config.yaml
balance_loss: 0.000186
balance_bias: true
scale_expert_input: true
init_std_router: 0.0315
norm_place: "pre"
norm_eps: 1e-05
attn_scale: 0.125
tie_embeddings: false
seq_len: 1024
doc_mask: true
Below are experts of layer 7 (counted from 0) of a mixture-of-experts language model. Rows are named router (the router's row for the expert) and show model dimensions 0-191. Each number is 128 + 32 x the weight over its row's rms, rounded and kept within 0 to 255. Numbers have three digits each.
After each expert's rows: "raises" lists some tokens whose logits its average output raises strongly, later layers aside; "comes after" lists some tokens at least twice as common just before its tokens as in all text. This comes from a sample of Wikipedia text that the model never trained on. Tokens count by the router's weight.

# expert 58
router:136155189079157150115106094136132104116118095123116115143139146119144142132093156112108127144133167091133146089125174106158119136117084148088142128153126165099151191114096131122187098184121112199096120166086155089051152129064117147124073135117131096086069112065112061192100122102089115122134092160145168153131131136124141168132093097175118123074105078131112133105091164118150126161156131189049168133091118161168176139076142083099090119112110146121130169112152121160188052158090144078138142133191098138148050167152108097158147136108190124111160190130047141135124139088134148119
raises: "20", "v", "19", "val"
comes after: " ", ",", " in", " November", " January", " October"

# expert 28
router:132132144113161176153162170148102157098101094138154083096079109171089189088108145139118142122131115126150126031150144143136176076142139151089182089149141128153139165128117144168120101174122081103134113145116106106123134153136119099090145100091153121133115150145139113139141091126146187117121159123159080143102149160145145172134090057110157167175116067095100130161080151160165065194140100154023162134118106182078151160105153118131141098138148140138132134130146048230129159109103084152198148141133108143149074157138151127124174142076107123162154152098073151092109080071116124171
raises: " ", " a", " in", " c", " d", " s"
comes after: " of", " in", " by", " for", " from", " during"

# expert 8
router:133156162078182130140163117177129105144153103155207141120141125162106184118137127160113142112109202097109103173177167121115158041140124172105114095116130172112096114093115123151125134154132112192161115150161113119100112138131103140177188190117102086102077111141157127157057078079130176065129147167111178117080058103136159142140097135172145132116071057147129128177084209147132146139140115191108108107112138154153115148159077103091175115076100063131113086108172165135172074136141115123135208096114135152141124159136157101149089110142185125147130145125122106135110132163136096128
raises: "il", "ar", "ub", "ip", "ily", "om"
comes after: " to", " not", " would", " can", " Sh", " We"

# expert 21
router:120118165118126125161178114132106155147089067141152143113217119173134193152152088102050123150112192111074130077155144097106157100167138183074145093123082148139136128145096077107152184151117121174107154142073131135112171163088084123169146082112161076122139114111143047186159164102123176121158141142130122195134143157176116104121076085127130122093083045151101108158116178104126081149117162107079128138117165135103093159137104085126151108104130067144145087120111106086118135100134096067138128151110121133137161187135163062155106110093106096114159159132128120164090181143094087127
raises: "S", "n", "H", "I", " and", "m"
comes after: " a", ":", " for", " the", ").", " as"

# expert 12
router:205067139064142147202100100155137102113126126149134150161118111179133115114168135149113078085151187138101164155137171123177176051136073170135174103125073184132135174116120105119194135112107105180088094151113129121062096150133118111186192123133183137107082088097126113157110084109105131134103162183115143160128150117109179161096141079132184191110136095127147178116143180110146132137147090185068107165109110154116179157088147117107187109119128098120137137094108053129115163094113142074074092103180122113139119179169163130128130127088139108128109144116126120110105116087157133094
raises: "ot", "ol", "o", "ar", "ak", "é"
comes after: " of", " and", " the", ".", " a", " for"

# expert 10
router:106182100136098130129116150072126120203141098146158152077154168186143146066165135128121113118150143095140113123096167100115129065160146188114082141190120150131162085152101116077174096154120112151113145130171115108102134190046108161135076115173114136131138079094092095153099109135091143141110118171146127182133107115140180140118096102115103175209166135111155157140110149152125086117141116143030111137115106135131156173163086067073159120114089104076209102121186116135157066111124124092148176157142084161116071148164148120108137108106084128122077170107142134104178124151092162132
raises: " the", " their", " its", " is", " other", " also"
comes after: ",", " well", ")", "),", "s", "\""

# expert 5
router:141107170122105202141102095095078146136086112159153122066172114114143172162107140119090096130177178121117109046153173154135204098145128165160135109097139144143168197127138122189147116164123127147118142226142174103039100135093150101139090130145102095122125124074074100147130124067147147107108116149204152176079090126130122151102094124118147154065093067150117128165087146143119089116115110153062152127121130128106112090132126158072112090090108094118106114178152091083148082121109133127107136135133113140095050148107138076134143123130136136107154131141133155133070043112155116088
raises: "0", "3", "18", "1", "2", "15"
comes after: " |", ";", " W", " L", "};", " —;"

# expert 55
router:122089156134170172115151131123110186140125139156193120147111197166192150118162083093063127136144157108091149080114080092118132049143106168131153094176144191111124157128106130193137086158125119170054164154111162127099143094115127149151179139128134077125098073152131104214131133078137173133116101138118104217132099127123154150115144141143077137066119123150164116149100168153128133173168128152039105172118127155166189184128071146157104140049151141114179130123140101135138132149144145075144171137121112129148093142112132156124103104098102117179132138104046112143102088126117140125
raises: "/", ".", "–", "-", " |", " ("
comes after: " ", " (", "–", "+", " €", "("

# expert 51
router:122095160123157124141094140165155054139109107105178159090185136149143135097206109168129095133124205115132120044109144144030100129158145180152152113140071184117088173170097136133131070096110135135135117136122138155060124118142145099176212096116091155132088158072189127094136152114135175141155117142117154173136112149165120148137137126124064144150108095124137137145121121099143134188143129181075144094117133139158135179136166130120131075105124111108114108099130121114147126126154127087171168102166091138131092157040203120117139182084133111130118176160045123111102112143142072151
raises: " |", " ", "vent", " January", ":", " August"
comes after: " ", "20", "19", "–", "18", ")\n"

# expert 41
router:138098203069189146187140083128160117125117130092189104095180157165139132085121188164155127113165116156111089118155205139147157119126168159136161126175089155130134154124141145150154041154097135189139085167084121148165129166124101121125119115127142116103143136078163110159115113128128141136085133144127166160160123094138162162147146093175106129094069137133119147150036202144152133159171113198017129105084127160106178128137061155084173119118103089133092148153141103111183154097090137102159142157086135167085137166132128130151141137082144117105110141098093129099159132087130154090
raises: " first", " group", " last", " "
comes after: ".", ",", " of", " to", " with", ".\n\n"

# expert 23
router:122096146061158139152144116155105151166101073105119130109141120138124144149115116148159131116131160101114141129176139093143127135121047109147122055174132134080148128113123128180122095126095119183134169121105079162114147131069122126136132087163156085178116105019133054098098123126139142106137116122160124139116105102214142140155100083113148139147092123183139135114130103113127092154166106171106064138089081156118148142128162127143121067126124057098123153094233096112180130161139124080132212143159112136157086109077128139145205149140165066111102168125093168119093090108113195130
raises: " New", " U", " and", "–", " N", " M"
comes after: " the", " in", " University", " of", " Battle", " County"

# expert 56
router:189146148111133114139124110089165137179155093130181156113160111175197145095180193131154120139153179084171142082134136074091202091104139183165130093118133195121135135118128163153126107160118120105137125192094112089095155134094128105117130073153113102149153098099105069101104135102133129140082154195173094187131124088111132147139155100122119146105082103165075195113041099176150080155180139157082143134115122170124129143151132170049142120104140067137146160163187089157123108088140120069116159127140136129110127168158186123128167113107160138113128145145090176156085106177156127125
raises: " ", " —", " \"", " N", " -", " –"
comes after: "0", ")", "1", " —", "%", "2"

# expert 0
router:113103099093199124143114139092110186081093131145123115100130148128149132126167129161114100164161174125122075030123169153124194151133093141109151108199111191111145126136050080180147123113095100174061116165121134111115194149093134104157092125132112135173163129077154092165113152134130115124111168158128160187151126164137124111062140097139096141072058115120136185162091175149163086145127109114026151114094177147129138134129129131119147105121158101110172177116136127105153135139125151119185168092126065173151099154096107114168157114085126101117140139147060143180076141112118106108
raises: "20", " |", "19", "i", "16", " "
comes after: " the", " ", "–", "20", "19", " The"

# expert 46
router:154040145114144140109141080130130120137128111145153151110147148162091118076129109136121128143115109150100118158115179094156176109165130108137094096170154192135161121136087093127135130109131086165090123105120120057113159152101179146160113103129108155098099094178166069109134100152042142071113121184122160136135118168183156127086132147206098155102114087206127134179052131168121130154129063192118094149128104166136170172119175062131169060144075142085160094128150132168161109138144096138129151066108099167126106111159107141163162090092168127137146179074131093112085111141122080119
raises: "ig", "ap", "ar", "ast", "om", "is"
comes after: " \"", " (", " un", " Un", " '", "-"

# expert 38
router:182094137136133130141150078081142119195104078149155176088104120205145117149156093160113105111087184086120142141191146138099128093169118144136146035135081111111145155139120149146162090137065055110109141135118103102109135134136165113117195146179065093168101137105130121088093108106139149131073129146125122155148112114141150160130112115118157150132112059138114130133072166146154153152201103136046120116080102114145236130097076134163138132108164147072146129132146098145123134127180083059122142137149141134114094111154140143180201162109140162087114137124061127118145110159081106090
raises: " Country", " ", " Preceded", " F", " In", " Status"
comes after: " |\n", "\n", ")\n", ".\n\n", ";\n", "===\n\n"

# expert 16
router:125082093061177150160117080123106187140132079142164173132138131186137107081123089176151131075128134113150141104143224134124120089150061195094147172149123165121140162087142165128114141170122033125133115163124099144088153111094117111143187092114088129105116134113124081185141134141101198133084111223126119146096086150128178150162115130144111194086107098148142149080086109123121083128141083129113141101112154174128111115089156127075102145090154120108131120157168159109158092142145117065134141124124072161113109142089148098065113106070158102120119170102140146133068140094086162151
raises: "an", "ers", "en", "am", "ing", "in"
comes after: " T", " M", " N", "T", "M", " m"

# expert 47
router:143135122091143162137109176147115163125095058118143124122117178179171109135136077132133108144189143134098141043151139106114139058137150122131130146113127168143110138141135086169165089138083154141143136139094135134134191134178066138117120113072157071147110158140120148120122133150074170147143098194148172159095066122135076127126151100169112153116111087116122142141020173145134114137153075132035194106124128165091101116147131110170151135095111084133184130143197126103120114113084129050150135087150125154105092160134149144141161125087156094165172183123093157136140066170068093128
raises: " ", " C", " c", " first", " A", " D"
comes after: " in", " at", " of", " on", " won", " for"